python train.py --n_layer=9 --n_experts=256 --d_expert=32 --d_shared_expert=64 --activation="geglu" --normalize_top_k=false --balance_bias=false --init_std_router=0.00707 --lr_router=0.00184 --vocab_size=8192 --norm="rmsnorm" --norm_eps=1e-05 --optimizer="adamw" --beta2=0.99
Below are experts of layer 2 (counted from 0) of a mixture-of-experts language model. Rows are named router (the router's row for the expert), gate (a neuron's input weights, with its number), up (a neuron's input weights, with its number) and show model dimensions 0-223. Each number is 128 + 32 x the weight over its row's rms, rounded and kept within 0 to 255. Numbers have three digits each.
After each expert's rows: a language model's description of what the expert responds to; "comes after" lists some tokens at least twice as common just before its tokens as in all text. This comes from a sample of Wikipedia text that the model never trained on. Tokens count by the router's weight.

# expert 32
router:102091053082174098127116148126114117091141104113170101111179133147066105144116151172075149183113074154133073172112102077170213117118138134186139111154144084075143162111188054123149140155132176135102147092113122140119137151092121073094186133121152133110111119169143111139137115098154070076151120128134097117132093083124139156126122182097177148162142158127129162149116088138078099113135109101107070127140093130087162104187111115167159108113081050128153134136134138085088110114109103100116143115158190186168113139147166182112148150146108080091153119151137119101144104099136171092165089182163118081140131170109139155095147174072087126116066123119089086159056071095154184150149
gate1:113135155144140137111126145139170102159174191147059095157081092135086182172162176075127143101105087130116140172116154119192180152148117133130085146129101131106119119152101142113090113120164150168150097096191172119092102110126134166086102148137105119131176149095125142093072069170140191093126107163159144150158190227147107156092165106095098121151152124117161151170140168163090147080166176099133148132113119158208141094090137197142119159066149159116105127101132133149165137125129153117137088098095073143102096128108079134123093136089125109098147126187113130132179109114157101122149107045110091172097064125139126166166152132110122061164105132141142102130129163035070105133174
up1:154143097042123158150146161171133132113105128102105170148154073139092116114126097110167123142124172195117158134112115112129183077150115086135091093163095163160135059085119083133124135166165135141160088078165127060149050112097116158061092149142111139127068171127172089086112092111160148093115067146149102086114122105183161143125166148123082177113196112134092185084104112114118084095155147165128139096122076144153141130211190074152136115129090096128105062131137148098146146183141160190156123092109118103131136130132134137150124133162069128101099137097061130107102134134128147111111140087118098137154109132200078157101107145127143146103215086154120104160156118182116141109182
Unit abbreviations after numbers, such as m, kg, ft, lb, cm, with some initial letters beginning capitalized names.
comes after: "0", "1", "7", "8", "\"", "″"

# expert 10
router:100074075071181050152169150149111118154107104138191125148118128069135065141115140138138138118127090057114112087100146147146124120138149141121139120107124096071083179106137118157083125140140146163153125147169114089141084188070153205109157114163093144096170149117161199129057084074138139161146076121099160171116132126146091110152183160137142083103160185134113117111096083144172115106142118109180138188159116140146117162133133092118075163115122070112172033069147117124175120160159162162168090109143160131165122075138167136164118110125143134130143138111185171143127136154136124167171147150178105157139126147114165065125110139085115130064165089156123153093074151082170135149133
gate1:113108117129167097080137146153070160129156170100144110093153148104126135137144233166151160114063140062168096074133144135145156113152185147099086101115094120054136142208172154104132167156105140091118128163064100126082091101109117121145178097208126113163087148140128145065110136155168096139176159112110071174116112076123108155150125161118134124135167139125140142123151101167172122137098074095159123157147110152134126136158166127138138198060179125145109065093148126078173142179131137158184116137137089111129139123162146096163141127134086165149152099104145128209117121161175094114110068152104148088151094122111110135108168160080110158141194100190127131134160123156138175187156
up1:114151190132100131146144114131115121149090082131152164124122170085138139153157083066091117127128112113176119205143115109190159159114107104085094178078176129129189117196101165173151142079125078145121168140075076145126168123105101143104095165088168136160131069169154114120101184169125128101121139168155135145121147125153122111110080133138122157132138167094107074146151124101166170147144094175135160127157153163085147234138138137136088111172108180134140139072141095104114093108123077083112190079121112120132079194125131109100182102160105147199129100153128117073118083082131118223098164150162105155132079127092161097166114077161160106091081133137146117165093117127143115165125
Base verb stems after to, they, he or also, often before -ed, -s or -ing suffixes: benefit, avoid, decide, cover.
comes after: " to", " and", " he", " also", " not", " was"

# expert 22
router:081199082137119103170092125128159084104137160180164137114070095164155114111135138148164159138131108131162116179104156211094101173100130148180155217126148147145135147140129163117134136168139141131057079192059158117103149107133133129168089116124125141153113161142092079113106134117100132138093164107152101122132182083157185098093090081147100159086109165163089103092121180197184176149159076139094149168168161117115097170103176203113128179189089176167105111167123113143126131126169143152115133171091144100128149127125138117140070083146158149159100139075123109128131172095153131093120116137111134160070136055135147067111112084161106149121143167136177114101116079166093125150124
gate0:161099149154134107135152088137164096093063171153136127138149090099157139119131120179186103060160155169146094143130101133153124120098109131128094131088144112129182150099099133124108166160122110131119095134092163095117166078188120112169122146097166117108089129127113128128139137078104171163111106112149095149140172089040107099122072112135154149075090099156130165075126178164176123126120065106087155062176135118077096120173142138191125161129147127117107092181111191115114139087145064113106165138109130126142148091086129113121123109149170119105145129092166159171116190140141177117168143076072166145101168170086186081073066152162068176075111135123195196107084158116095127125159
up0:102086149160107103091127083094147135102098137135191123169105117052119169133145096207119148165153177102112144118136098138088125174182099132106126153167098221120133118098109128128151092171132238172090088149130129165130115139120120119139170119161136183127124118131123133123074101112120135118107106070149093173085102097128119177154153081110145108162100111169143198173173106135191086148130084145152095149110115184092093209167087115155151109098119134109048122073092151097125095097106110164132157097152143089165096144124075108149140118152075193130188164153152145145127092103134144104111119070134154160145119097100148103150099149144120129114179080071095100060116131104109144114091
Inner word pieces of surnames and words (Harbour, Haverson, During) and cells in election or sports tables, like Turnout, W.
comes after: "|", "B", " Ha", " Har", " Mar", " B"

# expert 61
router:082180124103180100172102098107108090094168095097143156156150095183144100161108143131151086116090141151153097105141090131133114163072120137068117096125128137136169083099153160177109141110141089124120153123112084131110172107111135090098148123084159092111101129132089066139142192151085178100161166151159152075075081095089141163145107150161084192118115145055148137071152163192129128095097192118100179160125071112139097105149111115103175071136153164096116119168138147115141140159125182160109156100079142092151149178129103087150184109096096106169133054102130153110175110151146135129090153141161183083211068130115119160106112100171142112149142129152126135140197090125060084142130
gate0:117134116125155114186135086071161147170092117098110137142170153125174125122141167164132192094144118121144089132146098117163120097155161076091094130124114155113158177142139131149151117093153203139136053133145135117143079147143124112089168132107121152185070192179172098148113177125112146097028152178166180183166134161087140158110126102149131165091134100083156106119173126104140089165121149122112111152199119177109104063139132102192170115131090120087170132127110090168159145098130087159220122102164102122111084122113144084103178120125135038150142154154213167139149121133149143143166063145119144167138089165122174125135117111118151133129142082116093130140066126141137135109193
up0:143069136175170161075190096093087120144115118129065084082134124114148058140139174168125173104093100106138120131091136100085108117103104076158082114109085127111140109154132060162130134148121100067136124090126102124096121167171134192100124110083081153153122083182188174151125111155095131212109151121120111134190111062136102174117157178163128151107109096087150167122112151173081143106139107125165174151149122124130155115112080147105148153104112076115090157134091053133130178086101161137127113157177147113081084167163125153109110171172178152131113112177144112112096147101128248111180107142120117074083126140096147144148134106086136093141120135109127104175098103170109176121106
Hyphens joining chemical names, Arabic al- names and compounds like Post-Soviet and rear-wheel-drive, plus digits and letters inside codes.
comes after: "2", "al", " Al", "-", " non", "in"

# expert 20
router:100112117145196116148079125151171130128157059131108131101166117166083136083142117135144092120136161194135065160165085147114086168130151091138172159167113142201097141165073124099132085181107137117127180149085167102144110115128113117205073108108091079177117122129066148113122102166089134172130112148067096175096068123110154156107074088148100148157145184147101068097094124085129112169123094134081125095154113126128097108155126173168149115177165085171142085152137080184149145124109194170087107163126105156162100108078132083114150132122147163104167125169078087114102158184114138079141139129078140173111097145135123090107158135101128175165154089111088109084085103136093142140078
gate1:094131116125130125140129108191125121135176090091151164132135118106136159153090116126053099208077119184088139178124100132151158152149160105149122141150156114174149127076142132095130148095110103121066159121085140099146126096168199089170082105164184089065112145143074099167110222113127101055101124136163146122086181110163094104092124131126080157135135160074175091125149123165168155155176130154151145127206156113136119152129103165137137123142147111104097140080138144150112098073150156104098119162147118123135165031107181155122101037156191094147158140142068129136119131117135105158094124163122150092133110092119152131165087084150080113112189174156117075138107138099148082150128
up1:135112047049139148117134087162089135131110122142122127140142067055118082130142181148178149130161146115089093078079144116072166091128150076134114096125094095130118106137105155123167089129126128106103095166168152044153122107161188107118203116143176175165089132080113099138110067136141159083166121152139123120183156072134223208164122122126146139148173128188100146102145081129147098102135109150115065170101069068101133101102092140101114144082145121127135129139166142116134130096143097121145129116107121092117135170114133188131148127123115142163102150105105134080105186094110109152193068164101103077113170103134170069069117096148098114166133126140109103151108089168180131136128
The preposition of, sometimes for or on, after relational nouns, as in son of, University of, course of.
comes after: " one", " University", " House", "s", " son", "|"

# expert 36
router:147205173138150133125168097121115136127065112124136169119114092139159173128121177135123105138104170140118099122132144142123119113174118093102144162128121161127172163179083185065112089065082112117127095083148155147159107090176088127161110129135078119141194090131084114119151142133185167109111131082105133157142186179140139087128125085156171131210144138138218125179125144086073128142119118159209159116101074116157109070061098141110147103067189180113122131060083100122073109081155128127117164109111115174142108150117069127081095154142082107152155100160116143113176199128110155131107092141159111122115126125162097180104178110156119131147142095127149138128142162172141085063142
gate2:153130119122153107162092093156128149194115098119145156102155144173171121140145135114119109091089176115139190095115104097135158122171073109092095169187099098089164113148157094098114128048213169082179116133125121165181203067128126183139095145173096122149108142191148119158140186141096092142098145079118179138125173064126109124089129126114102121133080104157152109101186142222116145118141132143119094094106127176183098124085115194097128110166148175087131171105091155122136124138085111093154163116152128081102130170186137154119141137163123097108098119144129160122139127182120143159160060142120163106139166157137121160119105149142158078121163127123116118199123086215102156081135
up2:156107121082106193124148114180125106125146105093119110122153121119023060080140109078190145092112110118113120143115150121105147182145226106134103119159105178101143129173154119160140098138108079127120146097149106110074099120150166118156151140109166132129137147117197092123107058169143126129146093175152140155082148120112152136151129130143117161130136137136165156106068088120131088072092115138158116154159091181194166150142140130172104153115141140193130108133153134098082167121185084184167138122090169132113069145134161138135172118136146098096150161150064114112092142036125153103108158133116114165116125098156070090123078028092103109184154141190122111149171107141183141133164
Word or first piece right after the, The, An, such as first, latter, own, largest, and the e in Thee.
comes after: " the", " The", "The", " for", " An", " an"

# expert 37
router:203089067101159082161120135115100124117099193090168104070138165092103131180164144164114128157113147119137090177183104082190105155110130133098076129104104118153091157137102137124141156139178123054090094150149020190105156178087080074132166056153127153145123151074108201106154067117148136121167103116106068111099131087131115124141144164178105199111116120119123124078134135122072137154122119083137164131105140108091181124139155099122147149145134105101168149153093111155116119124145137146103143103096107132155126153171192117163174165138127166149095127175187103165112117085154188130130136148150116145119139166122169141089161124104096151066124117103083115104104074081119175094153
gate0:095124126115133111097157156147112123076103117096107086182158150089089130133174142189075141161113115104113096090148099085120150193129122103117139193155184064135109114126108128197154106133126132110147123189160101157102156045126135130094144107082059128062133169058117197108121119102160082137165118122114149177168117090166154124174169110125112127121140193134126194101108127140114114054101166127155056124113117160145160131101092070095124100190134096119085104180174152070111206113110109110168099175159161093149157140170148157128119150123155103105068146203127107181091106096131129158167153110110114111112215117103115148111099161166146136118115139144148090127118098137110130104129
up0:137086115095120126162048124089099152130209158091113097131104087129078140193170120187145107148134112122136130144152120139099106090106172107168134109147128130133112108208129133160141098144124169115152085130107109104159145194104134173089129121153146111089107122083199133149129082121139113069092142149106122136131114113181190092141116065157152120143133109069127168122132075184155084145140159135140123130086102125138164105090072054124154130093156077166099118157111135151102146098150131167138075145141179093080105122064118132155151120183090137177153138138093161151103160198084150154127112162196141099163143170166092165156117109085084150167157070080059071120104099117154079098164
Words after governments and nations: United States Secretary/president, Government of India issued, Council approved, had; also authorities, census, Bureau.
comes after: " States", "s", ")", " government", " US", " India"

# expert 7
router:140145122083150137137181094141203138169082098130134140149152116094087106113077118137143128171138129131127131133073155167099097127100151188145155116154114067133096118111106138086166117124161160131096169165130153086156147051109122073082115136161115145111116115176135184138141153138131124150102154126227102135109200109172146184071142100051120144116175144134144155092156070126097112117121092105115095089123140065093062168143104141104193077101154078099135133108138096090183096129164159127127158134131093147148130146141156172087094117153095103124138156147132144078150181079102090123151124127155135083210105151108106117069101160054170138106164117111072142173101141107109142043102
gate0:115132085088194124136151099114104143058089115124109139174124189134144190105080154111121153145096118131176110148117114145087079104141142143114139115163103138140185140146103156132145101146152125138095149081111112142126158052058171091110154095122101094139193125106096113163169138141187129108126089063107135139104189135169179153152058090108123198146094107118145146107181172123119148127142131104115154139080154118081141177110110091081195122116106158067134053156104098126156117086112138075111123094123091126151065126101156102119140173089095096125163138110181098135120123164139128156177132118221151147248091154126161094114139125124152160077153106092145136127117097155091077133116
up0:154121163102170176134083111170150098092140148174101166102119094162104110076134195101103136085119152139150162131093121135143158128093137152154198140154118091151104162160154124131143121080131108133151122153137150082134100092087136155136123128058144104136114111135180037171126123166095150078101156134121143098100163079113139106127210139111129075097157116166212125134116156176081147139135142147212123141189082181167119070121136123179105092135153135164078194164152127113128165091151186101148146087125161109102165145101120100096175132117162073124071060162091119118097089115119128100174101163175115152117106139140029163098126073170098118168147114118109118185148094137148132127124
Infobox field labels and mid-word pieces before a colon, plus digits inside coordinates and years: Website, Genus, Configuration, flourishing, 57.213486.
comes after: "ur", "2", "-", "\n", "or", "our"

# expert 28
router:114077091104176135198112098138114065105184116143154139138134096151100115121136118148076107113135157146139078151116134087144149157106109101151138171138091126170153137140103157136184165088136130088128161130123120165146153099106186101112195117083149110128145194111098136155162150161071113117158190074073079100109072087131135108159141079137102071165078119163168117069118159105077134121119137189083157156100121124130188141114102143175152149169075176162114173132168140106138144132129179099090111142133166154112168115165077133125153156146111150065091132120091117081157137163100185103154145058105077168078095070154071141192154088120137106190160093109132140104069145103125135178114
gate1:079147126119108017167136092117093144146124106145207173165098156091098094111090090157149149109126143141082120147111153105185145173158067116146134153088146088145130102140149100067133147117112185107139080150148144130116085129118059146176175161136139151103101127152121100171127155094094149107072152108092160100048101103157163116089120120124160150081152154190095072163133136137112157121104129097101079091152135147106173094139127147231109144136139151020132121135103150094147179126114107156124171137155133151132153119138134098067059128128148123103152106111109139158151143121226125114157103184163120122128171185118124168167091135136146126131085128122096085182091104125090148165123
up1:087162164100126001101095113082106134149070122154149127156103122151107111161093162132166127098121116154070130133125142096143188144108088173161106147138151149130138080072123111123136128114085162104102102156108137176086098104143093106177154144128139139099100140161133129143134121137115171134107166129120159100047128152160167138080124136100152189123141078128122109166131177139128096104094177107111130073124114090104155067137120114215120137179136099081116074182139155108113153168094119162081181107171114116176147143112083133099087139080090122139149080078162165148153111147177144137171072197153117108080188169060124146156141137155178127135069153109090106177097089128104162186120
Line-initial hyphen bullets in lists and See also sections, date-range dashes, and in-word hyphens like CP/M-86, post-war.
comes after: "\n", " ", "M", "D", " M", " D"

# expert 43
router:125102199178067092065173170084083117135116148095148135101188138100144169108068116130147107137074103174146101107113111077044121103136131175107086131126042148172181183084160121110140153097190123093160076099131161097103068101128127103172128146093147112140101155138117145124149152095096184133133142089142145150126174120083163146159152074102122126119111094132152165169150170178123104069108150116116131116142093087126122057116150104138100151028096145128145098056123162162121110143140109124139178101169132104128115131046133153099083128129116141148122108106084167129101111114100102125135162137141152172145091149157159137152052110112157112099158122138093082116144090140126048173150
gate1:154109126174088147109145178173135143137151142134126108105116144158136134103107090195178112102080138151141116151112097131128179182142103139117194120086070121143143169145167086123092084113157126138088089098129064098168127141169111136124138097124108109147171094112125129102143161146144173153094164141128141155095099096126116079172124125111148148183126085115207179147090131087073149146183094150151107155043074110135135094111135112139102157132066137084188135123156143157117144103071132153136147193141115171155106126105127102121041129112104056141189093077145189173136126128108172101088123119125134146118164216125143134123140131119172164060075068168140115118074140141040112153159
up1:143071053104160088146098160118112163094154159105175146193125167075112133143153120130158094166087136112140110173150180134171096085087151145096116173163093079117079111103177129141106154153096144120144104101121139148156090171133146078110184153136147136119148138084118110075115147042095104172128118120123131119079082103085118194175150139093176120139150091141114160047119101124139124097104100122072141094185133103162162150132112138101133102146186110094175138157139210089150101123143110115147102122155138129100125113098106112180172132157162129057184118158038120135074117160095099160138117114124156098150168174211100103089123114093124095157079095154156136111171159088149139170089
Middle pieces of common nouns and names: en-clo-sed, Fire-bra-ce, land-lor-d, plus nouns like war, battle, relationship, expansion, vi, fo.
comes after: " the", " a", " in", " high", "en", " low"

# expert 52
router:079073152131184073159145094116122174123113168159169119173170139122137100117164110110066165188117087154084087112129079103159204117144146092144124180119117074110070140106138092109168138103149123143077144131154106117120131125151194064179182142113157140101104112128153151148139143131131128106113143166114171141129102072159106095099149110123134097088134152154125124131165109156132143103088123107162116118143131116138188142111071147144172150089116046095158146145122095180072198110106114179190086148141182143182113129188149127088161103179112148063089135190155113171124078175154166120127147191118087160130145154132129115096164099046147110118077098128111105142059123099160164145100
gate2:154136116128115103153166158093151153114096102176119092137113163114120183148135119166163092164153109071074163075191124115113139178115192181153109132138150128059104106118148101177131151140120124130083144187105148158156180167132060148092117170139106108155137162129154166132059152108118121111138175062096141090097086147077068164168132154086131154120177110171138115128135128145179116095160129115143087158124153179130146162107127104083117092128196173198077154117117188106058074044170167081130162109178112126094167161143155147121129124135115128121151120140143141147110129130127069151140086136099134090157094154122115173146103124152148106112116152134137139121230185058129071140135
up2:103161138148154127152135071123114137133180180153110114157148062073132123089065141088117197101111146144123108143085145151099120116178157131136114129086093154162146068166154135136081109167100099096108095121121131092095084114117158135106096159134113119115084065117110104107177119077119115158107097123166085152185199118137129159114169135114172140092117097113145127120147171124118177108090118147175137092105161117117111155085135134168196094136100115162147076155127001144159178114085097142131152173082133159168166092124137133126096143149205093121137111102140154126172152132170091067132154100087144114161148070119118068129148163108142187173107132163122118198060084178109144073132
Pipes after numbers in racing and chart tables, digits, decimal points and closing parentheses in years, times, specifications.
comes after: "0", "9", "8", "7", "5", "4"

# expert 4
router:133134070157159122180150116139099196092113164148126184155052081142143135112136145147117165141147177095108132180110152141108094112075076107139088090137055128073178144104095120117154167136055142127134113193166115132101143110156148072078202117084149136143041082161136118117136084107145116129110112145139133120114114091118121166127095108094154074138104118136161119125164071185104153131103077156145141150094122107126194134179111085122120124126106134124188198113076192115092106116092104114155108138155072052161130176135178133068106099148075135116145153116092149142123071084126146113092127102125101126125118142109180093097152179125161178123070067147095126132103106119136190144133
gate1:170129180148151117100127159103106125169168142094129110154131115128174211180104150129157121093167147091141152133193116126129152102160143092132108181062099151105104098200108158108095092130068138128147129102148139127129174137145167157113139142117133169125132074140122091118162097154152102106131089101068170218123167092107064140112134154079136161103154146159139095128100125135070128097144156110149151104121152092101142139102122128177129139129126140121195129150091179186154156160119094074158046037137112085069186109148081113170099183129154079105122138152111174105051185155158130135149101080080150159110136099130142106181148126133170145139133190139120114188110134092152169187135
up1:095120101144139150136102092064157120113088109106119140053114142034064028111138114134149051178096112140110082149085140144138131084132191147135157150170131052152107166080155128154118207121097112112129184087136136140163109094134148106112123094118109097120163148062155153171107118143106100141181127176156135082133088139169194161154123149157094086124113165170146188118135101105136120145173134098117108096142111141172098124196114159055129132158120131168060128141187102125110113157091192166109136186135108124129099145158159179144120098165142160156108151115095132128195083148094150119107171100161079110133112140123163134094104152119124151154127094141105168064126112186125139138150
Pipes, hyphens, en dashes and line breaks in tables, score lists and bullet lists, plus openers like Ban, Tar, Siege.
comes after: "\n", "|", "-", "=", " round", " violat"

# expert 25
router:114090116171118171153103193089107140122133098126125190162125068173125134111087077143128080103147196171126210204117081144071160120141112112178114143146126142152123150159203110097118096085161084080112147094139182177161173122168169116109158109093133126192178084125165110150122177139179100095081170147101133119165134182151136083137149116128156126170133151154121079171109111110106135144122102129172157106096089135115129081174080166153118161162114147151163126102154075161086159102118085166132129147152153110110093122167093137112151127060137126148148115101106092133162128149130180142140158162141091155102121102111173161174161143145135054132066137126115071194131075177172074134147
gate0:158095140129066187092105099186106119189113148158107100121087111133073181107101131103096165133155117180084121102137141126093130135141112158130120090061123178130098097198111110125146115083110117113127177185123124129109159127142052179026133126107156142110170174112124115165117059107158114139119182103087106081116166126147126130106112112116163166197138099160085101188174142039121127163153153198162131132124111106150112105175171135096108135148128194167100153140159092135174145140152157139075172132126151164076132145152117156117168154082103170117153128141138064090134155158112144181111126093163178141063105056133137159116099136117097138120112138127084091063113099125127120163098
up0:147154117130096132117089117132141116175123090114146129120121091198117179100125118089089114170133127158124128148111155164130137125145158216093164172100088113151115148148132184164172086115127121120113107163153109117198112097165095107170143109152148118100128128125114106139143085145098113113055142093156118054128242156157189054177101120175138118163140104118145101161157078079096083143134064095174104176110147133144152140113102146062148099149092158179127137184141063110158114146135148178166086133104097143082134143142129128113165168108123152136116101190080130166096115122183149134088141135187180140094171088117144170153196160128111134086127118065066109131136184124073123096137
Capitalized words in names and titles: Royal, King, Queen, United, Prince, Golden, plus surname pieces after Bo or Go, as in Boman.
comes after: " the", " Be", " Go", " to", " |", " by"

# expert 44
router:149154072128092206181114092126143066133111083115145131091130115209113064085106132096120123116159088142153148151094130105114070126177137153091112162152163146111084231141145158102124097125182111052131120134121081126086131126135121147194146092125111096138180090139099111109141165176141137089102159115136094145111146178108144087176113170149097186127158184157154126149122094154165183140169126132145126103159130089124069111096056129186108154164153121124108154136157105103114117150120118159159127175090148100130127083083157113111117171086085150157123163069142082186112068137159122087105129172177132051105147101140127109098117072117123182147077172126132143140156166116119078104167
gate0:140093113100116156112116130122190103130169176127122114144212137122128130177168180116111125150141162174094167152123132150148067114194156205139149165167142092113095120102188138104135089154097125106127166151122169088137138129098157151160098180157117097169106135175151122119131160122090076159098119097224105147089228099151183185102151128062169132098137184079129165174130134175172046101163139121148130066153145136128140148090139143151156115136165151124131096145144150075181155138135052108114137121149094164114142103106121128122107075127107130155153136087119092126080109164166133125160160109116140112155130125179086141172118099135119186111139203169107150095203131137139098168147
up0:160117128150065108133144135137137073159121091143061132176094130149141167157120160133116177106066124151066181120140095087064114071159177150126198165163176079090120126156121112175207072145155113144150123122118140051096156068132166178172169086185097107115135117151122092112137093101103100121131126143123124185105180072132129143108155143104169108074095125139128163108116153106136096114156083143087079176103148104152133147159146127116110110150124129126125179190123126131106151130168144148113082177098145129082161144137143148125137099148088083071131159092129084122093110178097162176172099170136135111159118085144112158165073131143104164129082213137141164082122091155117178185170
Infobox labels and values such as UTC, Mayor, Spouse, digits inside times and coordinates, plus Wal-s-all.
comes after: ":", " of", " •", " Wal", " (", "):"

# expert 26
router:128105115095158046152144146133086087154088132163192179068162097112092101119148130147161100167119066124167151091109122151140105124178162143170129044118153064147098148098135152124136116116136138109106105105146133112149106145071126063170155136178163119084127051090148172161083075084129155133075072103161157103176174169143142156103101100108143064083118116173176180081138098138166110157154074070114128116140148115160144076094159082159150163071120157091151110098111150078137141135084139146160128121103163088174111081147151113105114061087109132100125141144134162142116183084110160156155118158170129133136060176087152117079152107104144096142144064158133118152096131099114129148134
gate1:115142136133149090113156137122141120158191052186154144132108124161117138103196162159162147062096129073111141121072158102146142112124092102145090117128165098109128179130158086191121113153108111118127104135135138184207151123137144123137143138134155153224094148133132126155042130099149101149080143166111119200147145088149121182184128154120133123114125142119116093071136108142118087086088141162198160132123103097167121129137211165075097069110156145115100129127120083138094100069167121128176070180055196192090129109130120126095151083142108092130100145129140122115207108148125161140112113174126107151145131130119189169164144133173085104119178141125158118188101116153082122105125
up1:132140128144163090153201110091098113147087042167164157098149132149104129112140148182191191135116118117125127083109132100104114137160105086149133135044116105155112138097151126176116091109179112084099083141202154157120085182140141140118136136140132134194073136141177123101047113084167099147140090145121129169116106111162130134194105163133142172114124136166113087092120078143115100085167133154158130178131118056193144085169247186127111109078161148107128076107110094132098166101117135128150159098102179150157070132077123125109159128131096164106112091197138145165125090154157131112090129160114117104154117153108171128156121151116089121070161116147163094128131099135118146173169
Adjectives and numerals after articles before a noun, such as other, new, several, three, substantial, consecutive.
comes after: " the", " a", " and", " of", " an", " with"

# expert 46
router:126076118190101116114185178134095095103080123152090110138132129076179101165200114114104131169199131139108128129157103132151120085093142137155104067180154116139191194107125105135142140091143110092170116152151158134160152131161155098198184151123127128080141127139120156134101125126204119146159147147096146151148115127064100123134099109180137111105088104083128174139158085091119086079128125064086085105135100170095147194179128135145090126108099140125186133108096130138067087173172084066156126127184147161088181115185131183131125086185141090127150161149091168112176111132103164093161194074098085158069120160131155101165132108101125144154146140114134145075137115080140110140121
gate5:165118143123108050088158106135113121197089168121136073140084124133127105098184076139113142159120106139143161101148153128117141171147161161155167154134186112119111151094072178110116111110133124140144102131121106085079134083065090094109173114127129129120130124191112102117113157116147123125107188138132119163150137125121148086152143127189169132138103123115104097156145104117163063148113117056131223171125146118088168089176110160094126128175152158102106125075113047110138180094132157169082129133096139173153133084142183168097154123108056114117127196084073199124192139092081093143109161174105176173127182135136155179113099127075128136130149120121124190093149099104144151099064
up5:117112149141177089121124144116105106098137184113155127082178115151120114153120110082178183121107115110128154136161144110123140172112146132107070126159123142086148125171166140153107125156101124114084098151142180092173173107084143057102124085135096051129109163149155128162080117094148146125150140023141184079137205138138103105161097159119059132123178154162089106155088135123156132165198138115127171107093088121087198155115195155077141135121169100149106050126135138127123085188111118150144104154154131179134142191058098167115126112132087113127104158070143075090127111163113144057103112162172130093111123124086134154162135149150126208106095112110070140099118126099119123179124
First pieces of lowercase words split into parts, like ter in terrier and territorial, pen in penicillin, ba in bag.
comes after: " ", " v", " "

# expert 30
router:108080085113145093123158128146071131147148138143226108160131079136135106178165159205128155117125140121092079117076096131166126079150150122160114140110124103120122147156177144158135100138136142096152105116146128113113102137125108132178169107207104137131104143146151155136084071124111088127059168071108137145186155108139053149158175166209155093135147129094193126092097095133104108086148118082173091197145121129126122079086195108145133180101143069093124073180142119103178087127143143142103139102145109176116095164135178091163097142136105105122111115176110094169152142157114158130131123164106099150112060166077109172172133106126109124115176083147143113080095137168174175167186
gate1:138127138086106101077172154106096091116148142106111111075170126088166171117133123098164112082079096198153112065132126142070110128174149144110131185101120120149121042169125113144092137140132145123098113136169041090148094078138166089114086115097057152095095184113111079204193105149109135116087117148079139087160103094101181149139123118134134154129148103091099172120117150134129073088140183155132058169101128146130086092117171188075184128114082146117089114140134118123100155140107131122131134196134143143094112154122091163077105175118203122097076083151089072150101176144111138156123087129098163129097112149131096119087101126169084112100134099104167093155123123184156136123152
up1:114143072111180141142126089161137154158129083137148161167063136100127123107114118107117165128169155103187136161125178141174137138107121094125186064109183193124141178055113138153141118149137090208073087163109147149128184122129135194115204144123161105146179118157103149076078143105138153177129104119150121137115132174148122149132159107136102123125102141169095091151117107078195196103105072113092218067129142135123133149112097109114078137174160103138154130125116109124145095101086119138150102085132107126079121069153153139133113071143067180146130149080110155091152121128138129134126130079170052122114138121147177160097185119078147125140080164151084104106103169080101146152067
Auxiliaries and copulas after a subject pronoun or had in narrative prose, such as was, were, would, been, plus never and no.
comes after: " had", " it", " has", " he", " have", "s"

# expert 6
router:117136172096161128168132140101096126086134125144118092123131087187149135135060081142121127188197111133145136080144124095153143131163130113115131094134100180112207092100173118125179141137158120167113148173178100141060123063121179113150170125120176091122081125179099132111144156154126207107151122168149098161132151135102075142066122126076114126092127122091193119122133114165141153104131090135079146110129131138130123142121062213075142105069140195106125181132114155170081109126130138097135126107120080064158093186144164108073144131123091090133145136118117170181103095094209062130151157129101190074153119116088162137095163159074115126084151170130134088112102113110130124146086
gate1:154079099105124111121064101144178109085154053112172134139096086105129184160119173129144080145138128123143150118151187142140133099118197138122166135148121158136159194191176162191127108131143128202134120100133135197167187140117165090175133114143123107091120048105080086186133171131120153131112087091120137126087110187132139161140091139089120181134164099117089184114111151153194179122186103148090116118119094107165081161098174115114139166114124194126143176063128104122077151135132142135062117148162131123150110106110078081131125133128113143072126120095092112130101114062101107180100166148150096153159117146096175095119081182160072130141144162166126141132177144138095117137173
up1:128143146129057130100152088092140098155107214146137108191189128156152097158159168166107129098120056093133149137161129142155124143139132085122109084145096112145106119106114122133108108123100121156101129159144219111130130178136144181108144157086091122123114181186168093140142136152088109079122153108143122141151107198113174124158119136131111110163034124111104105148216162099101130073097134141131113109124113125163122124156089137125136080122093137104143082156085097141145069154132146131147124103106086122164146088087062125108118157165168166195118188135152123109142124128127088071104167130150137060046118108125061175052170116135128107194135130097162149156093195103103114106068
Mixed bag: Greek and Cyrillic letters, day numbers after month names in dates, round, final, Hungarian, plural s endings.
comes after: " ", "-", " November", " January", "9", "final"